From a checkpoint of a small mixture-of-experts model trained on Wikipedia.
Training: a variant of Adam for the experts, 369M tokens, 5628 steps.
Below are experts of layer 5 (counted from 0) of a mixture-of-experts language model. Rows are named router (the router's row for the expert), up (a neuron's input weights, with its number), down (a neuron's output weights, with its number) and show model dimensions 0-255. Each number is 128 + 24 x the weight over its row's rms, rounded and kept within 0 to 255. Numbers have three digits each.
Before each expert's rows: "comes before" lists some tokens at least twice as common just after its tokens as in all text; "gets" lists some tokens that make up at least twice as much of what it gets as of all text. This comes from a sample of Wikipedia text that the model never trained on. Tokens count by the router's weight.

# expert 5
comes before: "-", " |", "|", "\n", " |\n", ")"
gets: "\n", " |\n", " States", ")\n", "\n\n", ")"
router:125117122119156153153116139127136105147106106133156143149117091132096063154086142117131118130111144180115143115124130136145091170149160083151105133115118141132128116134132119172127186119127116144081123139164086121105098167128128133165105147135123133102098098108114119111125100142132138118124127094089115146196119110141100129149093122162128108135099110148128125143145149060145130097157135111150149161120153132128147149126116113068145161128132099123134166112136120107119121133099101143130111114106161131137112126134150102109108111170133144121139119159079133126119159116148142087113157126159114132175152135130151117130106101172111173113155128131122084094165173151123151099058183150140151136122187130150151113083113100160137085117111128133109146168143165173133115137103148
up0:113121130135143152132105167113132166146113108125122157180168146122115139117151090133147136143133132182145127075125159129140163152132192120165171133050127147136132135108142141127078144099091163172124141133124125115132106126138152127104130115156126135120167125152104145159121118152144122106139112130100140130077104151117123100121126130115130101131144170150175093121091112145140094127122167107169128117159111137170115144153083103122135132082164160119116133103105125129137122092133136124131111094154123109147138121111111111177134127113123153092110118095149137169112097127071176087121128127122108118104153139117137136093156113087093163156109079081135151133116143115093093113122117129130120111123146135133144100169091070078136107112179086120122128133137159137102150144101118
down0:144119132129146136147138090112105148173105164132140166171154110129129132080121144140175126099175118098108131092077147120137159144108168127099143140132104116142128116096128135188110140102141147143146125149142104139144120140126147154120133158142129103140101063162143118102108097136114117100114100174104117106127098155127075099094145140143108148106095099152141115128144112116141145108133146100096139095056145140157141137148096120107125107081134133140145117144174164140138132123133125161120071163148104132126140148137154092138148149151127120150105093149156151143168108144142151129114137108156174155096172124088112111102129162189105133144129136108159113133159112109108165156134119120140139139111141169133159088110107119182154120138101171129173160149138123164130115100126153
up1:119142135128130111107099128140106164137088117149096132125077137140147103134131135098089132106175137120130112142137114145134103164101141133174123112130129098107124129194103187134151124119111084146130130169125139124120144130116179118121139057142141127109105119132159117163148119115106092139116135131092120107128084126131137136144097160111133147164176140133134135117128107111078131144135132155148167107143139100094100142106132123130095163124126125163129194116150133119107044102135162124109132148158128113105147128118103090141129085130186103146146095137138120126104116166083147133159131122087133109083132098139151105107144096151118156088116147134135137100139166086109123152121090156155073132136109081114133112130107159101101113099122129184113113103101132127110103112093123
down1:120144138135116153125139151138107105172095145159094104132129136117113106131132097117140094134136084153117143076134171156068144138136117137110094125124144162094139142179121153092154132112174116149105179120143102110125156109134134145131158134109141141101114079087159137084119131116172138155159090178126178153085119097125152118157138162096150135124128143106107137150127156125115102110137175131142148111159100112088129119109149114149113124085138109137142067134156124119151142106092125139137085134107109058132110144150150149128116111119145107184122131114120157139156110115102124128154149126136189133128113095115180149137138120146123192133142162181119128108126144153069115121150107153123144129127122104150138114112117154119091117139153151141101094120144108141107134168150145
up2:143139141118128104170121182111117118132166144100122121152145133156111153128123121118133097143114137093127138142152184121099121108102146099135110126123094117140103113075091125155127124129114162088139146116134154117107080131150123168125076104093092133100140159128106156118181165092126144102133175157170123139091119123111112137112123159123141133132092157140132121055115143139104085103128140105124115152128145094129112110151115154143143155168087140132102160101139130145121103178106126106181128138119142081113130120131123169099132114158156158146102100163138132082088142179102114134141122109119116123152109162131124142167104141127124123075137153154106113155094093142154086129132118160132133075114120116092128141076126163160087119131116111135138132092118089098118130133088099
down2:117105176122122201092158136125126104132110146122118143142083104152169147170082121122133142068145132118108157138159130154110097169151129092108145122122165135169136132121115132096193142144138084138117110106087152123148185124123129080104144127100120121127147120116141169126081132168086120144138143153158132127132126096131120124125138088150125132130119129147130127148078113188161116121116156125158160158135097115133141115114075142148100139131129145114157133142112137119138137146090160135125102127148132133082163158132103121109142110122092160118200124114172138101136117122122150144139146189126171118133148123146122134130147157118108108142112180090132133119144140122165078107112129121139121145113114119126112112148133121157158156105144131115158135112125072096160111133172078
up3:173122138138144163149130120130158129128177124152178137123125181147128101142097143130138124107091081086139130128135091157140148121113142118128145102143129080188084149129100116117124116096137139125125132106105100156142137145121104154118105113110091110107119129149148165070116139141148190111092151102121146125125145108130089134100117089145168113122131089145151159125134065162147131141130145170129130109132094124202100165084146120148113093171115130159084149168129132141155168139092127168126150140150142148099150138114139118111111124095156137114133131069101106142159123140090100132109125108138123122147170169174089115121151116129106126134117156144143119129153135103136174146162077137110147105145142124145143139136129108128152122120158122112129106076135105168147156116129137
down3:111086158123153092163150115107127155155175157110141106136132135170153171132088146145160146130154119108121116145094153113097112103163177124110186139107168140144123117107112131112123139117153141125141155114141149152118101117082140135087133114129125094146110127136154114137113106109111104145118116125143143100068166158118118153144135142165088134140072101184122085163124099121125164108119135103133145119108160127144145094138130140083149080172156156156116141069086119148099092127131179147133136165160094112097155148083086110131175149067123152127123106159111106097144161131163138143122100107132120144157158107114139098142124119134132112137137157109136151142126142135184116124095121133133123124163134143131108156146111135180128137121124142118093122147119120107097136125177139

# expert 2
comes before: " the", " a", " his", " an", " its", " their"
gets: " in", " by", " with", " to", " for", " on"
router:089139156169117126140129152135146083144129136089120134138104120123161183117127138134109140141131131147135136147076141155092101137101147139132113137090140095136057117137146127088123109115085154149137169142180103146098137113120098158151121070142127118128121112134118134094136155129170184129117145126135148115123121150115132144122136131113116131115182106167122141157148151143138109156092140154144122132097127121109114088128061085138097097142062139145123125146138103123081128116149125119092113096128103108131130133090161123059153181120141112126172109129142133129148122097130160096160187112126156130137136152161152144149148157169135167133106097120126151148112095134092131125119129084128133093118154131126145116138151133062115138120146132140131103138074124101157125133085134
up0:125139133145125146136140121139140149142126150088109124127163149133135132113111117149140102161137111133143133138133186151111125137114143146156128167123075126138149097120169109160116158175111167115071128110073141172143125081109141125118101114144143093121131178139091141155095114103109161128123114128126167088156113130102129135118149112092129149144131145134117104132126132133120107100139073102135152147152075103182129173123108156125083157153114130167134140170117116087136106132123127131168118130097123095096132144113106098086166121155148119135141123116119119105087084123116116090105141072095162099115099133122128133110118086110136144140142144109128105154123171145127150099173143186098110126075118166169148169108126134124121118136138083177168151164155147105108131123113131
down0:113096099128124128099131128151128135128182084146123110075175152105099141155091158142109146149140147161102087159138163123115136116155129134117122135097113158188135117095144099138133139122163133141079153149104094144153128110137139125112094154184123154173117125119138095115123139168165161128087113116108142145119094104155119147122142097104132147145112120152154142150116122156171089160116150118118149078136130150101111157096109106135126122145121149112168126156156117099105082139141090093139098131159117114128131103110119116096123132140110129162149156101108100118112108116184147129153113095147157160103147091172104135145076173142145134112105120108111145131103129118138106165142129178085145177140125136131138119156107129130183103095124156134148124089138104149081139165112131
up1:131125105133114123186103123139130142132109123123129119123120082131133136141163125088122137149145120140096107169150129095150099135135105143071105090156137140106145125138131127115138135140128155143115131112176110132154116126125129116102083155155147121133098117120139128138150114109135100117166123119122122140121120140107111131100095201153161136156167120131135118114112073077085131126099096088133163112119096126099123136152165117122128135138146121099145150137140130123093100167190166107135140120139120165146128113117109146137068127118085117122081150105125159100165150107130121134119155144115129130141101142092098160112112119086127156146159061133155097159115170142114074142113116103116117095144128152186045121150161160111080113144120106130167115138112108166161124130090114
down1:134116095163137140093128099131126141169115141101108121137127129134137119104158149137103147125101178063192079096143134166132138158139116156080119177132071180130125146106130087131122122141126066143142101113085118108108155133138089148132082167140107150109113139104151119115108157164086135133133112113148132124112151175172137148130123108109159146117114137140137125175106105133120150120105141134103125141120164172127147133138114093095127133108118137150159141088169153086121138110131156096128131147126128095127109116124108129117134106109147151153124140152094140132106139115140153143143146159077112108124116171149097126124094115093138099111139131118111165137128111100124141151113142097134100079096156168138118142168090106074095115101108099127116195140102130108096088139125126
up2:124055136084132112134109121099118127131153107157140121073100146202128133109117117164131151111110119148138046126132136155137126117122143111113109111099130142163134143139129153114143146125140148159134161138128132113155152075145097159123143142091115155129108098116130090136136143075143139103082159126126120132107089127112154122143093123115080146157090149084164125135136127111115090162112143128126118120105128089144164126127117124088131120135148081137163103156123153102164121141093096117129117157159140142164152143102129158094113113111118126117159170123184122166095153139120125138117117109136089076090142168160059143138144151139116112121107131130084132162112121121121116108173102145158125137128142111118116150172105118154132113153160144120115120143115177136124144138080103
down2:122113115128133133131132134118156101158132128107094109126107082151106158138123142114093151126100103160183118139107111143104127173099167116099134149127176107168155118085129111135184123133138072094136138102113105118101146115115165115096095107109133138156096122064150120090154130165125109114144092117109109161136102111138177151131134147161153161171153101112141089134128105137150138147135126150149105092170124118107110169071109138132090119171128121127119087112107157143148101091114113118134136127161100146135146143135100147116120080103120163120081138166174114177135152120158132147133122088104143127153127122143116114141147174167127136137101131116101135150153136097146123143126117178102143099111111145145112157104144157139134117152114196089109106165117151141120152102135123
up3:141108150132140106144129135123101136143121128145151136125153130111087098124115120087171137098114103107117107134144119125103149148112180121143132106104136140103143124105174123129147123162107135192093114160068094133129134117147093109123159092133143109119120139082176147141106124151110092110121126150193124108107139113112071157120072132133143176130100135096156135165129117108119155145136144132163136146105093102125138123173153139103109169134138152137152124099131114172115087122146145092121113123144132149121124098173125154159108100116133168107121154131144085114099060115133126124101084104125107152076154119143113127149097161139107145151105107133162101138144126116132073132106112108178116124117136105145075155135156141166140074149121149101109116172129106110136130119154161
down3:080108089141175116107114103080144158106095139127124112186140114146143114132087094110126142092085154097137132130142083149111104145110155150124142105110117130103133125113155172154107101119139138143131149140106148094114133092142135173123138168118151151169156171094156095112090132133123135146132150149175116138146188121122118131107147147109108114156141133125111119161134149156124152155120170130130134108116106107126123129096112157108135091104133157116166138126188129110121161105154145079107122113106145122115136119157192106139122143114104173156128121119100157150110101139124124132113134127130122135145136144129080082117138107193154177126129116146134121130082139134117075151114106102161076146112132169117133122160102116126119113153088119164084132125096115123099074163135129

# expert 10
comes before: " the", " a", " that", " to", " in", " is"
gets: " and", " is", " was", " or", "ing", " but"
router:108103089098164151132101118118138193111156116142124142142132131144137153175085136170163167145072142114134131092104152133187107134143188134099136105153125142093071102073145119085100148152160153117104143109129158123132131124134122165136096139127104174134126175139122127152149099105154130131129090121123125158109148102150102146121114113147124097131185131138150143159094126126088146145110132170128130128142177156115114114110096169096111124165115156095140144074094144150151154120136156161124124127165125147096145119127106137113116131078122156163120144129138098117143134119136116138150125112125157074159146118126112140123136118136125134126107114121094145157111154159129137099109129123155156109101092105104108103098122082114118098159161111097114083147131096130074114120146130
up7:136173164144128115116154150169118140141093146158133163097161133120142127076116098105160135075169127160147103148145164133107153103120090143170101124105122088154108160113111117099157151104098110154094134153104112113165150124154120124140127104138120132115156134141119103099117172113127126125112108145118098105105107152149112157101140117104081141123129133139160170142134108114148097119151161124185162145154127156111105148170099093147115187123153122102099109147147118087159110141134117136109161104132127117123120132160105143138132105128115121117133170191161108145123135136119130139141135145064160110135130137137165156138110164074126092178095129144084129079115088083119117128120159120142098091120118109109148141093131105085122120143111151122100114112128167181135125146127113
down7:105104158086150153111149114139128107139143094106071126113119136131116107125126162148083145129152127139158124124094122158149152113130127164161078148129123158124059082106131110123121197135113143143095129089099145109147114113104155122125131132150128140126109090113103163125136122097115098142115122125083119138175147126138110120096148086128115098154145122106101161116160107103163085146118152106135109148135156116122108087114176143100137151133092132134102099163124131151118111104113180131123177152097152117057136156126096154145076153191145125096153152119167126116143183123121147103134109153118136149141119149128151124109147113129160157130120119133150155113175096139119087117115099148109135094123109087139135120132154125134140169159132123127145093151124118118099178096142138
up8:128129154163123120133124142157134108135110137117131119147151155157079162122173113162129113134115132144151151165122151090131109155091096154166135128061131123112125104127090159129186139121135154181136160124122123134135142105110119106073133114132144157130117096147169135138087145080104155109149115166123151090105113146143096116203157148100113121107121137109127104112139119116126100170127125069133106149150136123146142157141136121129126093125125117113129107136165145132182143098107130084160113126121142132150164155072123110130177086116131130112115096158174131144106106148092117107119131165082123151109106116106128141111135145125148133086136140102134149099134130115127119121141168094189149086112120118115132159119141168129097122116117205095135148135131133128100150099136090
down8:128104117111177118153096117113143131142145136097130112106116101131152105102120156117149090110125134081120089114147120131114146162112130128154148103151131127139090150152124152107166140097168125153113146100089168144129154147117159149103100137174120085180140157132146136143080151134087107141164105112090147140092127130160135148124149156159084138129144157149161130092108139123136139145129126155128139091196078122158110122139131164107159112116142127108139093147115179146155107106114146124119170132172129163101136164128115134115124139148112133176100097122139133152107166109109104146107140128137132182111148129122132097104180135147111118070111141117123168074120104135146142145135093125117104121155178133119165122111090097126159111093109168137118156131129137135114137074182117
up9:179131128121095143135161146120092119106139106150115110137117114158142156139127098110158123124107166122176113112143136102121110121116110152145145124147128129094157122195080107131147110107080129124131162117160143131131084086113174105112120161060175113124132128124078172146119111100147172158187153122131136136150116150140102131141111153104082122135111138085176153140114148158121124131135134149113107168119119105118103091140121133136112131131138088134167122184166147139107112136116105071099097141087157151120135138114140175096142127128147149143134139122156125168118130194122153119131131118081132098157136134156091120095114110133101132111128114185156104088122149097153132152143144076139139139137130111129140145121155118113116134154143066142119094165124108136135145126139114
down9:138157112163133105109144131164156099130136149145115152128114127080139121107121147162106076138095125125087131147141125111157126113123113132117124115136134141155163133126150119116157130122174103156114136137136191117123124088137121113120138111123133129129112064101095150105136092132098150118154094162154134154114157100119113097121122152118106192111107153132109111078109143119163120161143102142143138108147131105151118117119119103067161123135130114126149126081146184162111112135121140104131092163086107148138123138121129117154125151099134176140127146189095083131089124130131167157113123125111095138103084142130112135130142095173091137092116187138132146102081135083174123122123156152085147137183134112180138154137129107100168116139097118114147170159105136129106131103155134
up10:166159140101101116083131129140133120128148139127158111089118161142091117090124164131159122109128103149106080137133133094108130077059149106133136148135133130101147091149148092132171128112137135140122117115100094125078115169154129140123184124105155161155124105136108121082151125133159130103130169140113142153101115111129096152098116127096151130152109128121106105169121144112128129122123144122135118122140096082151166113108127108152112135126138128157152127219147149145166130139184099107173126133146138147131187137114127173124136137139147157108123145151176128147131076127112140101114135148091127143137153127084108121117120141102150143133109141100098130107119084139120100149090146109141140116111139169114128160116179078083162116153133115125096157128097101148144100094113110
down10:099139132129096070048152129108094119102149122139137118124143084150150106144120159109108120151097092155139099128123113148136137173127134123120160143155123072116157138132110129104159169128131169135128131114087143064096142117111095145142139145130132122145181153105145119121117157173143128122120127129143144141126150162164155119141133124114148132126131143141155104160170158165136118100121148126141143100142147136157157136106125137134139108149143146045141095174145153135127118103130105155114128198144082126150084138127150127119143130110156107107124103138172139114129146068109146128155158103113110165121128125117120113142095187136111142134125103095097089138139092168128129120125109151086154140132101154082130112095120129087163123098141068140107131138111111141158157124143127

# expert 11
comes before: " ", "1", " been", "born", " States", "SI"
gets: " (", " |", "==", " had", " has", " have"
router:119146136130100155096111151124090164114131123118151104118120131145128113116147148139119057156159166156089150125137122131148131182102134120127142144131158160159157150132096126181134136122137118141092116165124125128112103111124121122160152138171098164133119097152088137114151096094152072122145109094133122112073150161109152154123117152121133149116125160120138125099109162142111108092177106136146154140143142158155145139111109127161138115098126117109123133102121141081105150137140123069140136148130127103125131142122097177094151134096090128092129146109108107098128146136115161131178149158163100104130132103141095127115138116171175143167147177111140157155156127140108153099158162166102114148167096130120159126097093145076082085096138124136140143153129153132157107136107086
up0:162115160149101136108128129139149126128127139112142126110098148121117134135125151098131134158152126118099108134121110110154121114078129149103124166112128124155123073115104102127141096194153156159122143134140145145117179159100103117175139098086126160107131100112133116129165121141124150157114144146109124084144138134113145084143137125112146147130118142172144129148173112145191159101111123151133149148147114112105102115135102129108101126094120131161108159114144138118179109103101132158125149121124123141121094094141096084121120082150128126107084098092055096134128105127135120131117146125127153061117111117137150141133138117177116117132138137156151109127146154147140171174079107169138107161130081192099169146200124134094167133155126149141113132136130118098170117135113142
down0:158113161128122124170157134145148122122134126099131145159170136134125143153110118172104129115137121100133142119102178154161139141120132137112092120147145102127151134159135149176134168120085120135080132145191117115148131086133111131148134102112151088133070125095101157119129118137124117101114118126120109090116117097115114159101121103114154092127117107125157117150152155109112099119110099181107108114108112132127126146100111104090110124092193147087141156163124077129114152119159132121159119090129126162165106147150124097144117090081139132138125079111118105134105134177152096101127168135104100092086153163123090139148126111107129091119109135098106123115145098092114129155137118147116147098100131109157169085165145118157091118148162158104142141155108139103104109178097137
up1:110123130131134129155128110125102145102074112128156100144115118164130163140179127103135129122105113097133113112107112082162093155113102141104085133115122175146129124150118175128119092125106132116112126143163152154134125112108141144148135142129155177122127126125084134168147135151109129124145161129091133138118117139079143096124136150134129165146128139092124111139113137128154136174139127130143115128099118108138106162105134122078128123151153112144170137140164141151127113109130155088151142160160080140140161094147128173175160108114099091106152122069120159110146106170152131115132134105112158150118117185130145091123127127105128134142131159166155131177094134113132130091164146104192136121106152119081137110146150112153154134138114116077117175146180075104171121088140172
down1:112139164117123115134138158141124093122121102134135144177114088143090184139100139124121143127116087121180120139157112128111109133095098112135153113108113137119153117131116104124141120118128107137112158117092161071119117105143113140106120171110098093128149135113065141101126141103122170075156161162092117103150133154075149084153124130162118166110155121157130153132146138123099121156104118153111107090125158114055101123083173096123132145164163138119157121128160108106110121137128138137161119178145133122108163117145183125132162119130170115149121165128122155101115130104113143124145143129107107162154154082102081145116178133110129128158164138174150134130105121125134120100135131148177113128090121129108129144115162146082132132148137091112103165159178149117132122143114138
up2:142131149128094129126137153159147099107130131166115184093164122128074166148158123095123136147120184106133130160121135110159171104103164119128124111113058142117113138118110144150130094176085105145107152132165107129086133151135143170135130104128131082126177120107143114171178143134115107146122150156101139150108140172105147096107124130137136104118130152138112100148153120132144155162128152143166109087122115100120140093129086174130139197099147119122132138119168118141187123104134094125128125104137135127101146119148126157109124155171118134099097141184151098132166142155128135101120175123093168092126159154118108109149133146093106121105165126100103134142087136139135149151114124084133124116147078144091143137126124142106107158119119129111113116128128163139149137094124161
down2:114118150130126131102138137125105105137137096106098119119167155121114136127165127159134099115140132109168136107083146119180144112110119172123140144128167114113127126143123164136128152155095170106110146152077098098189142103105165083102124110116132147125127137051088164136107089135156129158114119083154122106145171124136147138175130162122152098106122131175094131079121136100132109094114133129115140149133190153103132140130127131109131149131180096115150133096149149129110145108163111123144130110131139137146134148112127151133089147116144127093126135178132155114128162139113163075103154110154107100123097126090132109191134082113126176113145132137150102134086164125152153131120138114103142121122152139122122119140113146141122137087128136104156101170091136127098172183115150
up3:164115149154133144150123107137132137143140120140138145130137116128153129140107116112133149131112152103103156128083148100139155166126151136152116125084113120089145119089100127147158054151160129181172148123098199099092101127116153125139129141108129113116172154114140157142150175099083119090109088132112167127188117120089112144141113099114114108099126141092157144150164131094166088115164110116159183125128184109138150116156120152141119127115117170099141095137132079150111138165142140101091146104141115190104135125133090134090148117105111125182122127113126126165155140113151135071140120095137127103107126130174105122110095139140105137125126153156136152127134103119108106161150157134136140103139119090156161099116140105121156127124147093135146122123131148127136169101140120
down3:110154138121149136122168142137144101113107081110102130107148152120126142144126105125121156137145113115110113135143112110177113125145137107126088093066090146103176144162147112105148110147117076100111136113116122133153123112122169124126139106171131125154122141101149117093154113106092054122126103145114163095122088105139121118119119159085083153156131051110099125154152156095165096127128113061124140119130105130141110185115129112151073132132121200140126126155077112124129121099147111117132151135155130107113129152120112159112119119168126125117077080120145145157121162173111137142094092135184104102110115118137124133122131124145152119138104125104126126109121169121153096125138127096155100163152088095143130161137133141143128130142094098102124093159141137116116138139105122

# expert 8
comes before: "1", "2", "9", "3", "4", "5"
gets: " ", "1", "′", "°", "SI", " October"
router:140138131110139158155143160112119126116087117126115158140155085186085091167103152137129120126138138137093117159150102145121127159114172152157143112146146102117152172126098112117139149160160116120106118138119114103125152102120133139102123114113150150113145113111098156154134170093122130163170146130144122145185140104073184117140167107137110153107115092107108129157137166113108121161168105128123158120132160083154150169126111124070170096129132092145143129085133124099108147129112136175130120125135142078081120166127139108072117145108126150097073161136119140125162116150118099116137117138121125124152137093169147153126125110111102161103135122145181105128137130149118179099091120136141107117152110119168118118112140100132149139129098153116195159127125111124112118112094116
up7:165131151125165115144128131114167138116123084138122139126195146115094100138130099092129114130141140119141164152094149119177147083179134119115141136145155098132121131165116107062126127095084076124112157091090132142157120102126145119163163111160149122135113123122089125155128144078134123136148130112097113113152076125147140116150118121104120172091085119132119120099096109156149094180127098079117141145109124129094155098168087141124124122142120116125126157130143115121095145138171150158068145125153143152101098103102123098187121112142128090134094130119098117126138111151108107136135160149111087149095124118125120156091110113133181103079133124102135118142081115127124115129134160143182158086129123130096126149114110145157147122131132167117096104134134160128118133112128136
down7:134157113145081071143147144136143121129147152129109151098153115109163113141144125103137125133085134132101174132077102124116104121143101169142111136149142144097161158086113112129123143159144098148136145133156099123152197152092133180118137118129134149120143169089171097091127167106158125125150132129149112153133130134125142140137140109099143115123109163099140128117101140115167130151164136145108115101161107159097161132109161168115124157142168135164116135136146103130093169115150094107087130088156110101104155082092124120096180176107155133121118118111105130122092116118122117136126131114168116123166083125160137109123094166153078147158148128096112129137100137071098110147144084112152144111107099144109111130090156150094100151118139104160111126105107128167143107124124111
up8:118070124156107147131108101115130139119167116119118080112145088089114132122132164152120118144101175094117099147181162123145129178119110137143136090144136133151106122130095110146101116148121123194152110120151128163129122186107106129115124114131150122143074127130132153143113080121176124126072092147138153076114155089157152094142117133164107164152144151132122142149134074127136145132150137135118113176145123138136128144101082097133110131143140156105145112105111132157115155139128133135121130110156140175177125101087131135072106106129193083116187118105108144137128135138122120095160104118108105127134123155115140093118115124135147137125159100120129185107119075145118126118118103124134124115118091150149127168157150134085130146145149129123138152111134149163115159132142175
down8:168139122156068148120119136162124101185115141131100090146105109107093136125136114107103129157157146164085111129114151097137131180113136142148136116108102116122127133112127142119144082126167131166157167119120103153074145144129125188140156107135101133116143150120148083156125134127121139130098117088115139069116150135121138090133119143160161133156097154113113108119060126111120134086132164138121106146138108079125118135147138096119129095116123113110126100109125132134151135163137059120098097122149171155155133140129144162144134111143130110093166145139125112129078127137168159121126147122131131085126091139145127137094128162139106107138140082146125122142119082107150158162171125110116119132140100179177121103111081156112123102131129064123113175141140146107113105112110115
up9:102104162144129141157127110088106124137137142119139161077095142138137093138125108128195104142150115137151112168138158083140156137067167161158109144117098116130096119152138135118133118118125127141179133117122122127114118108169142134135123144132103105108165155175110119159170133085167134126130138133113185130100151151133112133162141135185116166161130111173131129114110145121129133108120156147123124158107161090124115147110122096151132134110133151143131167108147117141170085130148141166139135136098130122109135096178112184103134125153114102137111142106144122111121147171114074113144129120070136161099109164127096141133145144149117114140146143119139126107103125082090095175148153157099093159118124187122091106136133115080152118162154108153107158127144119133146104129092089
down9:130136128106120118119116105107166133156155106160135136179176136138152079122121111164144172134129135105104134152099111125111115130124142158109107112128111124109154154150146134107110139103127104099095199137125115093101119101089120088098120162104127125124105099149122113153144139137150097111153101126155109138113115153132153099112169128119151113072122115153110139104098140150087125155102121156156106092129133166125153092170131115143161121160100118139102110128102102127117088109171115118150098112104127110176121155172130153202077143117097107129112083101143108110089187122155141123128111138162109136157167133094149127169110122136107151077165107126109156140103123135197116115138115133147142102107126138178122114095153155135154116151112131139107118106142129134150114114153090
up10:153119181135139110133148144120117101083124152132147131108133161113101167111165135087159150188160105216122161106137155100169130127151114105135125150121137165142138137165147116114122116111083152122096159099140131119095114139149137109123110109168147154144135106101124116160165112107137091070095180127131119081116095135134104126148145123078100145097129146167133113098141136150128141155123148112127162084164061138132101144099108130145134123124133162150173100112114134161146111148138098137145137105141118131132141123153160119086157126107141114131125124128158153142115120115056109112103117137126088130109122174169119090158080104138108117135068142120112136174145134124146116110151147124146120117153125155150105137147109137133106150107124144131122143132128135124151109138071088
down10:152152168135140096118115165180145089098128087154142141112102128109124124126135139085135129104137111086158128114130118095172121128144104213117087131096116121125152182117132108134132156145132082122165120117115125112183119117117109151145121122152124163133109177134064104095120135082150120135084125134141142125120126117091142063061116109134156143129087132150110138116158120142168149126165167125132116132141109100097113174128142130132124135103127107126120106117124124119134095126130141138122117094145147139128126119147085109176121090089132114093141113140158153098118149097113111158148147131089145097176148145147135108109140075159176148155152105120123155134157117176126085138113119156121114157158113136151158124122127151136106104161133170121116147150132109124113172114144122

# expert 15
comes before: " ", "en", "a", " −", "an", " Total"
gets: "|", " |", ";", "on", "ot", "er"
router:130130152133124128147145174132122111145118139158127156125121147176107130127101130115144130122102171171132125149183145107144117139120129100169141139124146152111114084081124124125105127129136146116165100118095117137101126097181064104123129155104143134118115106122124141135172135156116135121145122109153142138119127087098122173117086120147131115107175125137173134173084134123086150114138133107184132117146118139152140142143188156127172102089106112092162088134109113131153140159106125161113118120098110158160098122178070067129112126142172142166143139097101127106146131100126144123135089089117167075133103122157125128151121106097121120117148155117141087104155140169134120149158178157120095134136137127110096130119152164122129103144097155103124075131135107134109126102137107
up0:170111094135145119139156107140148130149108125176121074100153152123163166146143096111121137147106123160115097130138182083150120169126145128147137142102183104125142124112136137120132169159091114125109128127137134129116080107105125078147100096061160150131112111183154150150146110108120165099141133119127130095123102144102126099141130128091113116115121112138098103128120134113137095178120091114114107145097138120094084154109125092145150089138107187152171136128143130130148130138159105113161116133159100138140130145128140093106105123115144100074166152101158112160152153155111113105140114168141063095147142159113072111121123101134134105117144120121099140170133117113116145125170132150204142134114131154135103113129137121144117157146133160137160124117118127099130136107088109
down0:058100161158169142109107116127135116128140098117080154118108112113134082124132147128162124149137167178132137110134140149155135113112112126108145119146097125098121123109122117169102100160120132144140117114144126112156110115109125076132127138137102094141134146131138137125091115130137124153148142096111172124141118122139129131148130067129131162168129108132112147127100171152114138098171139185123127135107110108134126074119180115116101152135131102154082135142086186152115142130118150126135155157112161115137150126155163161130146126119121134131141134112157095129088058167118166108129155165115091108125189132120175142131163107123104106187143059128103118143123127127129154136175078148110105145103114152124116129118126136117133134154117148103145120130120086189115147102165123
up1:154124126140104117152136141113117151143156136146128137110148148109132063117128110122143124139151095092117095159142150083076128132092111157083085154138132090108139070137164163147108120140104089121127127151151143142135118129133143168127126139170125099098142116101115156120113121115127142148169088118117112122120096125114132124118111178147120135125131126127136109165147098103142130113138091090163163122124141122113144148122122144162116167135135123115122171128095093107090110139086136156188126126151123144113145120108045113126104106126122177139146052114135144141131147105140123108133122121116079079124114179137109141084166140144123135148141116164157145129105162092150132134140131131158117124151116120112119159160099128064116096126092150141131155169092188132129097113146098
down1:130117143152127150117138130090123148194111147054167074101165143100141126101119109082115135110119138141177110110158170082113165153124139126126126113149093129116111129151127121149143159115170109137141129103112106108129157190134115161122103140185151129120155130155138154158100151105116135118151122104161119116089106093163121126140118128148099124148119127110130132159107080150147110122104130111120151175149103161133159173188148103136165170124119175134139130138131133150127108088109134149111121106154148102136105154138142110128129135114129159149121154115158101131076113111157094158124143123117117133123144122126110156108170155132072131159113108114156076116120117071082119147115142127142141104141111131140106093117140100136130079084099164104125135126127131155117125153172132
up2:153136136125083127127129112124143109109145137181148134109148135141129130101153138149125174108131161100142142122144123188142147110063133142120138126103122118107132115140127162132134176112151142139102185124176089121137115100106126116093115132100189116143136166126118108137139150101133142071119123152106114133124123141124143131132107107127128129084140126149135111107093142135194125143107121099079134129142160135144158108089094123113096130117154094118103135103150144112150098087178115141185106116152118077095121148130140112087127123170162155138110115173135116107145148141137133116138151110134134074069111112125099183130099131102117140099143144138110065107139084102135117126104114109145117149122177093106131162124153098114122149114123126172090091098132161124081145140149118
down2:134136172140125142132092115150126156159136132132138147136089099100149148104158152130148127152136159120126120135162082124097087138128177119119154135116125150133167125116131123174161191139116075123150112105147102098114139122125119138106165145120141166126161132098117130125122147136131122134149153123130148064165131132163113136145084131158151117082122163109147120093121166153097091127130142162144138081160106161136144109145129173147108155128107131116142110128117154126106197096141149166111120155124136154124165118140090100149157088139159129164105141133126116119104141126130137115097119104193152178088090098156139140159116147137128117185159152136125165105159115125140122133113097155099158131135156107145106127112144120163163121112109178142078139122139167139133078131116097
up3:147137152144125125139124113134159123118111164162141122132119103126144090129110152166149131138129095112100145123103134139072126124058130114099140124156160121113117136095113119142138113151107129115126129137110103119126135127136128166099144116173141157152118113157095107139131180131095121133134114141080183097156080118112094127145086135114098144102140139117158110108129094141134165128118149103143130119122114145112120142073101122156090151126125093119109166163135116098108147148191127095127134108115162173125140082103096115166131139115185179130150125141088179141151128106130140131114136108192109082137127128165152178132093113167115130143127099131100148133142144155114168145130152097152138144152126144209137180119157139143136139163157157140134116117144125110089163106137140
down3:126112116151131134127126099121129148127162140163129117101146134091101129126108119140124148131160103132102100097119118122116136173131152090128115115182103142067113129131095152143105097130129131108167191157083138079136160154103136146111162074135117111107120127102085146140113086117114110143168127127102135154139195160168155138135148130121131112162099110121120157061156132166129104126095107124143128143125178092170202104129169135132135143052098140112122165145129148115130099140155111133128123152098173143120096094134142099146108121138100119105116151118126109079164123141158121118128129138137108167108127117106139163124119151138094101115117167128134148148117139114104127128171155088147150113134101157173128109153088110109133130100136104130101118128110132121127102130109090